{"num_hidden_layers": 9, "n_experts": 64, "d_shared_expert": 0, "moe_layers": [0, 1, 2, 3, 4, 5, 6, 7, 8], "balance_loss": 0.00244, "dataset": "wikipedia_en"}
Below are experts of layer 5 (counted from 0) of a mixture-of-experts language model. Rows are named router (the router's row for the expert), gate (a neuron's input weights, with its number), up (a neuron's input weights, with its number), down (a neuron's output weights, with its number) and show model dimensions 0-127. Each number is 128 + 24 x the weight over its row's rms, rounded and kept within 0 to 255.
Before each expert's rows: "mostly gets" lists some tokens that are sent to it at least half of the time; "gets" lists some tokens that make up at least twice as much of what it gets as of all text. This comes from a sample of Wikipedia text that the model never trained on. Tokens count by the router's weight.

# expert 15
mostly gets: " |", "|---|---|---|", "|---|---|", "|", "|---|---|---|---|", "\n"
gets: " |", "\n", "|", ";", " /", "|---|---|---|---|"
router [122 140 160 135 108 143 156 129 177 122  77 134 152 117 115 164 155 142 152  95 142  79 111 120 171 104 112 111 119 174 107 162 138 140 115 131  96 168 123 159  98 137 136  95 119 156 127 133  75  86 100 159 104 109 121 111 115 126 132 107 181 133 136 127 149 104 133 108 126 105 114 128 131  99 116 126 104 155 144 173 140 127 125  95 117 138 115 122 106 131 103 126 108 120 154 145 117 121 154 137 160 140 156 141 166 123 169 100 124 122 132 142 130 151 134 136 126 144 202 123 115 177 187 118 137 114 132 177]
gate1 [119 160 107 158 136 117 142 107 168 105 112 108 175 130 111 156 111  97 134 105 138 131 118 124 123 143  97 137 116 132 130 135 122 114 101  96 134 128 114 114 120 139  89 152 117 179 135 166 110 119 134 167 120 108 105 150 131 161 109  77 165  87 144 100 116 122 120 100 188  76 122 137 120 115  95 141 130 139 146 113 120 158  91 149 137 120 110 143 150 132  97 173 124 134 148 157 137 150 124 137 192 140 100 111  78 122 106 150 137 112 112 145 138 152  75 133 151 168 128 185 104 144 104 143 152 115 137 147]
up1 [150  93 131 131 138 158 155 142 161  85 174 104 117 131  85 120 127 160 151 129  97 130 131 135 121 134 140 134 178 159 122  71 159 159  84 145 128 115 120 135 109 114  91 135 101 147 120 158 167 110 136 126  96 138 140 112  99 138 143 118 106 109 185 110 163 138 107 126  91 148 138 133 110 126 124 159  72 156 124 126 109 144 103 171 136 118 131 120 115 135 129 148 116  99 123 165 140  84 167 128 141 119 144 119 159 149 140 108 116 136 140 145 120 180 154 107 174 131 148 116  85 168 146 151 114 166 110 152]
down1 [107 133 130  98 112 129 129  88 148 100 126  92 143 130 142 126 119 134 129  65 113 151 174 146 154 137 187 147 105 154 137 100 128 135  71 140 141 161 135 184 134 131 151 134  73 124 113 122 112  94 117 152 130 139  89 132 175  90  95 130 130 114 127 109  87 129 135 102 107 139 135 129 143 156 105  88 103 121 139 124 101 128 124 137 148 144 141 137 111 131 128 166 167 116 131 127 146 163 130 172 143 134 131  97 157 146 124 175 110 103 142 109 137 122 133  85 114 193 146 149 113 129  97 128 159 152 162 132]

# expert 38
mostly gets: "″", "==", " \"", "\n", " US", " Mc"
gets: "\n", "==", "===", " \"", "°", "S"
router [130 164 140 158 121 117 113 149 130 110 115 144 153 116 141 175 135 112 148  94 171  89  71 108 139 124 148 120 132 117 120 172 117 153 159  89 176 116 121 142 135 104 178  91 131 124 114 144  76 117  90 117 100 108 134 137 120 118 164 127 170 131 174 137 130 134 117 121 109 118 108 160 130 140 148 107 107 127 151 133 159 114 129 108  93 137 145 164 133 123 113 127 124 133 176 187 131 112 122 137 133 155 120 150 174  79 136 142 120 121 112 137 107 139 148 139 185 159 140  83 119 168 141 140 117  89 130 147]
gate1 [161 128 113 124 106 151 112 121 147 122  92 123 137 129  56 142 102 106 150 107 142 146 140 113 120 160 155 110 146 104  89 171 137 140  90 121 111 117 112 124 125 105 134  94 177 144 149 161 113 137 177 124 155 103  97  99 129 109 122 114 152 150 134 103  75 128 108 120  91  91 111 113 118 146 139 119  84  95 138 117 119  99 115  89 120 122 108 113 165 101 143 113 123 143 136 123 136 153 108  83 119 157  60 144 120 130 150 142 137  93 111 121  81 129 183 102 150 137 149 117 107 165 136 147 151 130 140 133]
up1 [120  82 139 124 130 127 126 116 167 102 147 142 120 133 113 110 138  93  66 116 146  91 131  98 124  92 129 111 130 141 165 155 126 125 106 143 122 110 127 119 109 127 172 147  91 124 112 105 168  76  95  94 132 144 121 153 134 126 121 103 146 131  95 103 145 120 130 159 114 121 134 142 145 117 105 148 100 121 132 175 101 141  99 141 130  73 131 119 124 160 145  73 110 115 186 130 164  86 119 110  99 126 127 160 157 184 110 125 142  96  95 111 107 107 135 134 113 166 143 156 138 135  88 131 116 138 147  86]
down1 [133  89 145  92  84 144 130  87 101 149 132  95 186 160 118 173 146 109 137 144 100 154 140 101  94 179 152 113 115 135  86 106 168 151 131 119 175 119 121 146 158 131 129 128 159 120 130 126 163 161  84 119  79 137 158 148  88 149 112 136 137 144 122 106 131 105 114 122 152 146 105 137 144 118 110 134 110 145 149 154 149  93 119 119  70 124 109 131 127 121 134  88 134 130 168 161 152 153 133 132 113 110  97  91 145 117  93 108 142 101 126 146 109  95 143 120 137 120 170  91 121 130  85 118 122 120 123 132]

# expert 11
mostly gets: " (", " \"", "′", "(", "/", " $"
gets: " (", "–", " \"", "/", "°", "=="
router [128 156 139 178 105 128 112 146 129 106 116 109 148 142 112 170 160 118 130 126 144 107  76 123 138 122 116  98 127 160  99 144 107 132 134  93  92 141 120 152 103 114 134  87 144 173  87  96  65  99 119 156 117 136  93 144 121 118 134 109 183 175 143 129 147 126 150 112 128 135 122 148 195 140 153 125 137 141 176 152 122 115 122 116 100 142  85 141  98 117 155 142 162 145 153 137 118  97 142 149 106 132  92 106 112  97 122 129 118 102 124 142 126 145 164 134 169 129 143  95 141 133 144  96 136  83 149 158]
gate0 [117 155 103 103 158  96 155 114 133 148 134 130 189 151 102 164 127 114 118 124 112 161  72 108 144 131 135  80 128 154 107 137 144 127 168 118  92  94 152  93  86 133 132  65 120 161  94  95 103 136 106 143 100 124 132  90 148 138 169 142 146 129 102 153 131 122 115 116 115  90 133 106 134 110 162 159 135 108 124  94  83 135  93 141 177 150 101 152 148  92 118 130 119 124 138 136 139 125 163 129  87 135 141 136 128 129 155 159 139 153 106 132 140 174 158 158 157 150 135 131 128 129 128 133  98 100 139 133]
up0 [130 109 110  81 161 104 129  93 130 155 153 114 169 126 108 148 133 193 123 109 117 115  95 103 146 123  72  99 126 129  91 108 129 108 155 135 113 146 149  79 149  97  99 102 145 126 110  97 143 107 107 161 108 138 175 141 120 153 147 103 143 128 148 129 141 172 101 120 113 141 152 122 121 127 136 128 135 136  73 132 121 125 147 132 142 133 151 160 134 128 104 124 122 119 130 125 181 112 170 118 106 113 146 147 146 163 135 170 164 111 144 124 108  98 160 114 121 151  81 139 106 163 134 109 128 157 193 150]
down0 [128 114  75 149 132 104 159  97 128 126 149  73 167 139 144 159 103 129 126 122  85 164  96 140 131  97  98 106 118 157 154 118 129 130 122 160 105 176 111 137 102  47 114 113 134 137  92 120  86 156  98 140 114 157 107 141 117 171 124 139 116 118  84 145 123 132 146 138 133 127 141 113 141 140 198 172  88 115 129 108 116 140 124 135 132 127  95 100 125 130 134 138 119 100 151 159  86 131 171 110 134 160 128 149 110 150 163 127 143 112 143 128 134 128 144 127 161 108  85 137 119 135 144 164 155 133 129 124]

# expert 55
mostly gets: " |", "|---|---|---|---|---|", "|---|---|---|", "|---|---|---|---|---|---|", "|---|---|---|---|", "|---|---|---|---"
gets: " |", "|", ";", "|---|---|---|---|---|", "|---|---|---|---|---|---|", "|---|---|---|---|"
router [122 154 145 128 144 139 128 117 171 126  69 153 154 101 110 156 171 161 157 110 142  61 135 121 160  92  90 104  89 149 125 174 132 143 119 119 121 154 130 154  87 153 130 101 145 140 126 133  68 111  88 140 104  92 124 111 137 143 137 110 191 139 137  92 127 103 108 112  94 107 118 149 147  95 120 135 109 154 130 188 135 137 114 108 107 132  91 137 127 148 109 113 121 104 150 145 129 100 158 139 152 116 136 137 157 118 158 124 127 110 126 134 128 133 131 158 125 136 168 106 122 159 171 130 122 130 142 167]
gate1 [148 157 146 136 128  93 109 121 142 152 130 159 151 125  95 131 117 127  95 138 143 139 152 135 148 141 162 134 113 113 151 180 152 114 137 172 140 104 185 131 126 121 124 123 153 136 143 122 112 126 105 115 112 110 134  68 138 140 123  84 173 123 106 119 121  66 136 140  95 132 101 114 152 111 115  61 115 145 120 125 161 105 123 154 175 145 157 117 143 136 133 132  98 113 157  89 166 133 106 118 185 145 114 144 125 104  98 133 125 113 123 168  95 135 135 144 143 109 136 146 114 136 190 137 136 147 166 173]
up1 [121  96 107 155 135  90 165  97 131 105 151  98 104 180 123 133 130 138 116 144 115 111 150 115 134  79 138 146 129  76 136 147 161 138 129  82 108 142 138 128 174 156 146  97 167 171 137 135 118 127 115 117  86  97 105 109 167 140 132 104 116 127  75 116 132 123 128 131 131 135  94 131 129 153 101 141 178  90 123 137 117 194 100 151  94 147 122  99 120 130 106 137 136 119 121  66 108 100 152 130 146 161 147 146 126 150 139 123 131 137 124 161  84 163  79 140 121 106 136 106 162 129 127 142 122 130 120 122]
down1 [135  82 144 121 108  95  90 137 104 130 129 146 100 135 105 131 146 127 100 118 130 105 104 123 135 148  84 137 111 127 140 158 147 160 130 135 146 132 141 132 134 168 103  90 100  90 122 116 114 167 122 166 105 137 106 123  86  77 124 132 128 135 128 147 126 117 114 142 144 143 102 104 104 130 140 128 139 128 109  91 131 142 172 178 152 129 183 166 155 137 167 172 128 111 132 129  62 162 108 163  65 162 147 149 136 135 148 112 174 101  96 135 128 129 131 145 105  81 146 126 119 154 131 121 122 162 144 131]

# expert 1
mostly gets: " There", " ", ")", "\"", "\")", "There"
gets: " ", ")", "\"", "a", "}", "i"
router [131 145 136 144 124 115 114 181 138 120  91 182 111 141 129 149 140 110 122 114 169 104 126 110 170 137  92  92 126 130  92 141 121 121 169 113 142 141 108 152 107 144 154  59 114 152 117  98  87  82 133 181  67 118 114 115 146 147 135 142 145 159 139 132 122  99 113 131 102 128 129 170 143 123 116 139 125 156 149 171 132 134  73 113 122 145 108 136  79  86 100 141 133 143 145 164 130 120 139 114 133 143 124 120 142 117 159 159 138 106 105 147 120 124 154 147 148 128 179 125  96 136 172 131 121 125 128 157]
gate0 [ 93 164 104  99 132 151 109 131 139 103 113 140 124 145 103 125  91 140 146 157 132 102 103  86 134 157 151  56 133  90  96  90 140 126 108 118 130 138  97 143 104 137 141 117 127 107 121 165 154  89 149 157 146 133 106 110 125 140  91 106 155 166 125 143  97 107 144 109 100 121 180 130 167  77 123  99 165 105 137 151 116 124 159 130 136 175 173  73 133 104 137 111 170 143 166 103 128 111 138 107 146 135 123  99 114 125  93 107  94 130 132 162 118 122 121 140 118 125 156 128 110 135 169 114 124 139 121 115]
up0 [101 130  94 138 155  77 104 140 116 107 116 152 133 112 118 114 146  98 143 128 111 103 110 182 158 108 149 127 102 117 109 116 119 121 120 120 116 126 134 107 107 134 139 119  80 110 124  92 127 139  98 135 140 153 149 151 129 147 124 156 100 103 124 113 102 137 173  94 128  93 161 171  85 137 111 155 167 101 148 144 143 134 115 174 127 172 143 128 178 178 134 134 106 161 164 151 126 133 129  96 125 153 188 117  88  89 104 146 145 108 136 108 128 123 140 111 134 172 135 183 114 118  97 157 123 152 121 118]
down0 [124 123 155 168 131 164  90 114  88  94 124 135 136 184 128 114 104 123 161 133 146 111 151 118 114  84 133 111 161 139 161 105 144 132  89 155 154 137 133 172 180 153 149 144  75 116 133 127 136 190 120 146 165 135 143 111 132 128 145 173 137 140 125  87  90 118 142  97 113 129  81 146 126  92 113 131 145 111 142  94 124 128 130 127 157 124 172 120 116 108 137 109 122 120 149 105 146 144 176 109 185 153 169  96 150 124 108 145  97 127 106 128 127 112 137 165 117 106 108 131 139 122 116 160 149 122 121 132]

# expert 12
mostly gets: " ", "–", " ["
gets: " ", "–", " /", " [", "    "
router [131 155 143 170 108 125  89 164 126 129  74 161 123 145 116 127 147 119 132 122 151 104 132 100 176 148 125 100 137 138 112 133  99 100 132 131 138 162 126 138 111 153 151 110 116 167 121 108  81 105 118 162  88 113 131 115 151 155 143 144 148 157 149 119 135  91 140 130 102 125 132 160 165 134 113 153 113 156 137 152 118 125  86 123  76 159 106 138 110 113 127 148 116 144 128 179 126 137 122 131 109 163 129 126 132  95 160 113 102 120  97 150 127 142 151 118 147 126 219 128 100 144 171 115 101 157 108 179]
gate0 [169 152 130 113 112 108  84 133 127 142 117 140 102 153  81  96 115 107 152  77 134 148 138 146  98 130 136 127 123 116 143 135 137 196  87  75  84 114 154 152 104 164 130 128  70 112  98 130 126 139 108 145 173 166  76 110 129 161 101 159 143 142 169 112 126 132 155 107 114 135 147 132 109 108 123 138 128 130 113 136 151 119 141 149 136 162 107 134 126 107 150  81 125 145 103 106 103 141  89 140 118 166 113  98 159 118 116 129  99 101 126  89 122 119 140 100 121 106 161 127 105 135 109 119  94 106 123 157]
up0 [128 120 118 130 133 136 156 123 149 109 110 108 171 155 168 162 162 148 126 137 114 126 148 125 129 146 113 152 157 103 118  93 100 104  93 112 110 141 133 126 160 113 100 121 144 111 117 126 116 145 144 132 115  85 111 182 143 102 135 107  98 150  77 128 157  79 141 100 129 169 131 156  83 154 112 127 117 147 109 102 108 139 118  98 156 109 145 150 103 126 130 117 168 116 139  95 176 112 142 182 103  73 133 136 129 135 119 108 141 138 120  99 114 139 143 139 125 142  57 146 172 172 148 137 132 138  86 116]
down0 [138  99 103  88 116 135 121 123 126 100 159 156 131 115 116 108 125  90 162 140 101 125 114 137 153 107 127 130  81 123 135 118 103 116  68 110  85 125 124 132 107 106 132 165 147 157 129 133 162 120 111 143 159 155  96 145  87 114 149 116  97  88 143 106 133 131 135  55 128  96 151 120 117 131 115 120 121 130 167 149  93  69 163 111 138 127 118  88 139 134 125  93 106 149 102 136 115  90  97 113 175 106 103  75 127 142 120 140  96  90 124 120  98 155 131 144 123 156 117 132 124 104 154 174 114 128 148 111]

# expert 40
mostly gets: " ==", " ===", " post", " em", "em", "im"
gets: "9", "==", "am", "2", "im", "em"
router [117 167 130 188 114 146 142 169 137 138  96 138 140 137 112 128 126 107 124  61 151  97  76 121 144 169 110  95 130 173  91 145 127 104 128 107 120 160 140 133 142 163 150  93 156 144 115 144 103 125 115  83 100 135 105 111 105 131 122 128 134 135 117 121 125 128 162 139 109 133 131 134 156 113 132 110 114 164 144 165 132 138  80 127 153 183 141 191 101 122 138 136 117 144 125 145 108 121 101 101 136 106 120 136 137 128 134  98 142  78 126 172 156 129 153 142 140 162 162 129 134 130 133  93  85 137  86 155]
gate0 [119 134 137 159 124 138 146  99 101 166  92 132 145  94  86 117  80  84 144 132 147  90  75  98 114 154 152 101 124 180  79 112 106 128 134 156 124 151 138 156 146 138 152 110 138 151 101 142 120 158 140 111 122 119 128 139 148 120 140 160 147 114 140 151  88 172 125 119 107 162 123  88 175 115 131 100 110 139 121 127 139 131 139 145 129 145 168 143 127 119 113  77 149 135 170 134 121 133 136 132 128 127 164 191 140 129 145 163 172  85 124 157 138 106 138 170 101 120 112 107 162 133 128 118 103 115 136 153]
up0 [158 103 111  90 169  97  93 163 136  93 169 139 128 130  90 140  93 163 105 117 111 123 125  80 139 164 121  72 165 146  99 121 145 123 103 128 115 156 123 120 152 127 133 125 138 130 139  79 148 106 138 201 162  93 153 135 135 149 162 119 164 107 133  97 148 144 145 141 152 120 103 141 138 126 136 139 126  92 164 148 164 154 139 156 137  95 121 147 104 135 135 108 128 150 128 136 128 118  82 137 108 141 170 137 130 119  68 136  95 108 108 143 157 124  92 118 118 139  94 142 108 151 100 151 137 125 131 138]
down0 [152 118 131 117 128 106 113 167 113 135 154  98 112 145 131  90  86 129 127 141 168 132  87 116 126 160 117 153  90 117 167 149 117 145 139 183 118 126 165  81 129 112 113 181 129 181  89 122 123  96 119 138  97 122 141 157 119  98 165 127 177  99 156 100  94 111 119 159 136 111 157 113 167 106 135 149 128  79 135 122 113 123 113 125 114 132 100 131 155 142 131 141 128 156 143 108 149 125 102 174  99 132 103 145  73 121 143 118 119 185 138 120 142 100 160 142 133 130 151 125  98 146 141 124  88 131 118 144]

# expert 27
mostly gets: " •", "|", ");", "=", " ;", "',"
gets: "-", " |", "|", ":", ";", ","
router [102 131 123  99  83  97 139 148 145 117  92 122 106 160 119 165 165 124 156 130 148 125  86 122 164 126 111  87 112 150 104 156 102 129 128  90 131 138 118 141 108 140 136 130 104 138  98 131 101 125  98 122 109 104  84 109  88 129 148 128 144 139 144  88 173  95 136 146 119 130 121 123 187  56 142 101 135 171 163 124 157 117 106 137 103 127 139 138  72 134 122 116 117 149 127 146 113 103 143 114 168 135 153 139 168  79 134 121 116 109 125 163 124 149 132 167 172 113 146 121 134 149 142 147 106 135 122 169]
gate1 [131 153 154 158 126 129 129 116 148 134 111  75  82  83 128 106 134 145 133 117 146  95 121 135 150  93 109 126 155  90 136 166 143  97 114 103 117  98 135 188 147 123 140 135 143  90 125 137 148 136 130 116  72 100  95 115  71 114 171 128 125 137 117 121 145 132 182 130 138 132 137 128  83 105 100 117 131 170 111 113 153 196 112 111 133 138 140 139  99 121 105 105 149 116 152 135 115 104 180 166 113 145 116 121 122 165 109 135 115 184 103 128 104 129 121 166 124 133 168 135 105 118 113 141 119 146 122 114]
up1 [178 133 121 122 143 110 127 111 136 139 119 118 150 133  91  79 132 135  72 131 106  93  98 138 126 147 121 132 137  88 132 133 128 150 145 127 157 139 123 136  95  96  91  98 175 127 130 162 148 115 117 131  44 127 166 137  98 119 111 153 129 140 148 123 113 159 151 156 104 173 126 131 126 169  91 139 159 124 108 123 104 135 102 126 101 140 150 117 149 139 110 119 105 128 115 111 132 107  99 109 158 129 109 177 110 124 125 106  85 124 138  65 118 196 132 145 122 143 105 110  98 143 141 149 128 144 104 158]
down1 [104 128 120 149 123 145 128 149 100 160 132 128 104 130 177 121 103 153 138  72 114  95 134 118 120 100  98 155  86 120 136 100 141 114 146 140 112 140 170 147 148 137 141  95 139 152  91 144 163 130 176 124 114 125 138 114 130  95 176 102 107 120 117 135 100 145 142 117 139 146 139 115 160 145 116 143 173 138 149 182 145 159 141 121 106 103 110 150 141  93  68 133 127 135 181 143 135 140  98 162 125 154 165 143 136 138 141 144 125 101 111 114 141  94 131 147 114 178 104 166 135  97 135 118 107  68 157 131]

# expert 46
mostly gets: " −", "   ", " (−", " +", " ", "_{"
gets: " ", "1", "2", "9", ".", "0"
router [116 160 157 164  89 131 122 130 115 110 104 115 131 150 136 161 201 130 156 111 128 106 108  87 129 137 117  85 132 126  93 167 128 120 119 115 130 151 126 148 138 114 166  98 130 112 128 116  83 121 127 133 106 124 137 119 112 166 141 121 171 171 127 120 140 104 134 116 121 105  79 171 179 116 144 115 101 152 126 128 102 146  87  96 112 144 110 141  83 138 125 135 113 138 140 171 103 139 121 110  99 166 144 146 148  81 144 128 100 104 119 135 134 163 125 160 121 145 172 120 122 152 180 135 136 137 101 180]
gate0 [167 106 173 139 161 131 145 104 158 138 179 115 152 137 146  70 105 115  82  97 114 135 142 104 142 166 144 132 132 153 141 153 119 149  70 117 156 162  85  97 130 129 117 133  96 172 142  81 122 103  97 103 125 134 139 124 106 103 151  88  89 158 128 159 172 122 134 150 119 156 136  71 140 125 130 149 147 116 156 122 117 131 133  94 107 138 120 149 118 137 114 138 139 107 137 134 146 115 154 124  84 110 166 129 160 121 120 134 167 121 121  99 160 129 108 164 110  90 138 116 126 142  87 102 123 124 138 127]
up0 [130 134 144 160 131 153 154  85 133 117 157 144 166 147 150  95 141  92 160 114 124 162 118 112 164  96 177  96 147 113 130 136 164 147 132 105 119 134  77 103 120 134 110  70 125 174 106  99 156 144 140 111 103 108 126 148 135  98 122 122 132 150 141 132  99 129 132 135 104 163 139 120 120 181 117 165 120 152 118 132 202 127 143 103 125 149 130 175 132 134 139  84  99 114 136  96 108 119 123 153 154 105 143  75 128 139 154 141 118 140 126 172 138 120 114 113 132 160 139 106 159 103 139 130 147 179 131 129]
down0 [121 128 118 104 194 138 140 162 122 187 145 158 141 142 140 116 104 168 138 110  95 113 111 183 123 145 149 146  97 153 130 143 118 129 115 137 146 143 115  90  99 137 107 116  68 173  86 141 130 169 105 119 113 113 130 122 105 170 156 124  95  77 133  96 107  84 122 134 120 165 188 110 163 145 102 133 132 133 138 139 139 120 157 119 132 129 141 135 131 110  82 122 120 124 115 158  75 120 149 130 118 124 114 150 116 124 133 137  85 103 113 125 140 104 137 100 111 145 138 105 158 140 138 122 181 148 112 128]

# expert 35
mostly gets: " H", " W", " f", " w", " K", " h"
gets: " W", " F", " H", "0", " w", " K"
router [125 203 153 142 107  99 143 120 160 145 108 154 135 131 126 135 170  92 148 144 158  74 115  82 143 126 136 105 117 128 117 183 145 155 153 145 180 130  75 115 113 129 139 116 117 131 110 102  95 118  81 106 102 136 105 130 132 141 123 114 170 118 166 119 148 114 168 141 103 149 132 151 140 105 151  90 118 121 123 133 108 144 120  81  86 129 113 170 121 130 101 119 147 112 155 147 133 123 157 121 116 142 152 120 102 115 175 116 124 136 115 132  95 120 147 115 173 113 151 124 124 175 148  98 115 153 128 158]
gate1 [140 178 114  91 116 124 149 115 153 133  94 140 116 136 130 144 133 144 133 153 162 107 117 140 107 115 127 103 124 107 150 133 118 126 122 124 110 135 126 158  83  92 111 150 152 115 118  93  97 112  75  78 152  79  99 127 117 125 111 167 133 101 120 113 141 123 151 166 104  91 144 130 154 144 184 127 155 141 169 166  76 155 119 167 160 126 172 152 152 148 127 137 146 119 137 138 121 135  91 137 157 154 112 138 123 143 116 207 128 133 128 145 127 141 130 152 130 138 114 171 161 144 158 126 139 126  82 140]
up1 [154 121  66  72 115 103 123 151 154 132  93 143 112  90 146 183 141 159 100 146 138 124 111 120 125 154 100 117 112 119 135  94  85 136 160 106 115  69  91 158 125 132 140 127 142 116 147 147 117  73 135 124 132 109 122 149 162 149 137 119 152 109 112 158 183 128  98 127 155 114 134 142 101 136 164 172 128 110 178 129 140 128 115 137 112 126 129 124 143 140 138 131  97 151 144 130 131 130 152  85 115 178 144 120 125 133 147 157 127 160 151 120 162 124 121  80 151 176 135 146 141 155 105  97 108 140 116 131]
down1 [ 80 145  92 147 163 160 116 130 126 120 134 118 141 144 182 150 139  87 153 134 141 122  97 126 154 148 119 148 128 140 136 167 134  92 159 150  88 160 157 141 127 153 126 143 135 127  92 149 148 158 105 126  96 136 114  99 115 111 106 136 106 121 132 140 116 117 166 128 123 133 143 119 119 127  88 123 116  71 142 141 162 119  70 135 140 169 161 148 134 129 104 146 185  83 156 131 102 133  93 123 133 100 162 139  82 140 137 148 135  98 100  96 114 120 171  61 138 116  98 137 136 150 125 137 142 132 116 104]

# expert 39
mostly gets: " bar", "omet", " Born", " car", "ac", "et"
gets: "0", "2", "3", "4", "8", "5"
router [137 157 139 150 140 133 161 119 143 113 118 160 120 132 129 152 175 135 200 126 136  84  96  90 160 110 153 132 106 147 108 146  77 134 172 122 161 161 129 158 143 112 151 105 141 126 115 124 110  81 134 124  93 106 154 110 103 136 121  96 147 147  83 114 156 133 136 136 142 116  94 112 143 129 122  84  96 141 148 151 103 164  79 140 131 164 130 181 107 132  86 146 127 126 152 118 110 140 138  93 146 162 120 141 123 118 114  92 132 126 112 177 125 126 117 156 126 145 179 124 141 163 143  97 130 117 118 125]
gate1 [108 165 155 146 192 150 119 105 132 140 168 139 111 117 147 143 145 130 138 125 141 108 155 135 100 113 102  70 129 126 107 143  64 109 110 127 127 110  94 132 121 103 109  65 120 130 135 100 123 149 104 149 121 138 120 127 170 102 131 164 115 135 124 120  97  84 172 157 142 131 132 124 111 106 111 134  99 107 175 130 127 137  88 168 116 129 150 142 150 124 130 150 135 147 162  88 152  80 174 121 139 175 128 148 125 126 112 115 160 144 125 149 121 156 123 105 172 134 128 186 141 110 114  98 131 140 114 125]
up1 [165 117 117 140 120  73 104  90 114 148 115 146 137  96  87 165 130 113 125 121 107  76 167 136 146 107  97 165 141 144 148 173 147 116 128 122 143 136  82 113 120 133 108 147 117 148 119 127  96 118 123 118 168 129 104 120 125 150 110 110  93 158 132 121 151 140 129 121  92 132 166  72 108  95 170 128 158 131 139 127 115 122 136  93 104 141 142 118 125 175 116 110 117 105  96 136 169 152  99 128 124  97 114 146 114 131 153  94 145 157 118 108 147 118 186 154 174 183 116 139 144 135 162 120  93 130 147 119]
down1 [138 138  83 127 147 106 135 149 148 151 119  99 101 139  88 154 115 106 132 118 133 137 118 110 101 107 109 140  92 166 101 106 148 110 131 129 101 102  91 124 125  98 104  84 149 133 146 122 114 146 115  87 129 175  95  86 130 100 143 106  94 148 102  83 130 159 150 142 174 128 157 113 137 174 172 116 126 128 128 132 136  92 131  90 101 126 106 132 171 127 139 126 137 117 147 133  88 137 138 186 122 167 124 144 100 133 121 135 133 138 163 132 160 125 137 141 193 113 154 116 168  90 136 101 161 120 128 156]

# expert 6
mostly gets: " can", " there", " man", " There", " You", "He"
gets: "t", "T", " T", " t", " it", " he"
router [120 189 141 143 100 159 145 144 163 138 142 149  87 126 126 157 142  92 156 138 147 142 125  85 141 139 146 131 129 169 111 153 113 141 134 137 158 131 103 118  97 104 141  96 128 114 122 128 110  91  80 139 106 104  95 134 116 146 120 120 160 157 147 123 129  72 153 163 127 147 141 166 138 135 124 137  98 185 145 194 142 129 130 109 105 158 152 161 101 111 144 147 127 118 134 143 128 180 174 136 119 132 134 137 144  99 113 169  97 142 128 171 112 122 134 128 145 134 155 118 155 174 169 133 127 110 164 142]
gate0 [117 137 134 131  74 146 145 133 163 164 119 116 139 155 176 122  73 168 123 114 149 151 182 148 140 127 106 159 144 149  99 109  91 127 105 175 139 133 132 127 125 146  89 140  91 116 148 135 147  85 128 126 138 106 116 127 148 169 110 108 138 131 150 107 103 107 118 163 105 120 101 117 129 106 112 132 106 128 168 115 149 137 146  89 123 102 117 121 107 135  88 118 127 118 143 118 152 110 145 120 127  90 140 134 112  91 135 125 154 117 101 167 109  81 146  84 138 141 151 154 174 148 184 121 105 111 101  78]
up0 [148 169 164 138 106 142 161 149 132  97 114  99 145 143 144 115  77 107 118 144 131  96 137  64 137 145 114 182 112 175 112  98 105 128 136 133 126 161 137 154 108 112 128 145 169 130  88 135  88 120 124 163 111 104 116 122 134 122 118 139 115  97 160 132 159  77 120 169 117 130 158 138 128 101 124 115 101  95 147 168 141 129 137 128  97 142 133 141 154 148 154 162 140 121 119 119 145 118 119 173 140 111 123 137 153 126 126 117 119 100 139  83 164 147 143  67 136 104 134 170 142 130 140 155 119 141 162  74]
down0 [152 197 153 103 139 122 154 158 103 154 147 147 170 140 156 135 115  99 146 130 121 111 146 111 126 126 114 117 127 135 144 171 114 136 145 131 180 109 108  97 144 120 131 136 123  93 128 134  88 184  90 112 127 125 124  99 139  83 127 152 125 150 184 121 114 116 132 134 169 147 182 111 173 108  94  92 149 150 137 158 142 152 124 127 110 135  86  98 112 140 154 116 113 121  99 116  89 125 149 158 131 126 172 131 115 123 144 159 120 142 112 133 136 165 153 120 151 128  89 102 171 123 153 122  92 106 129 103]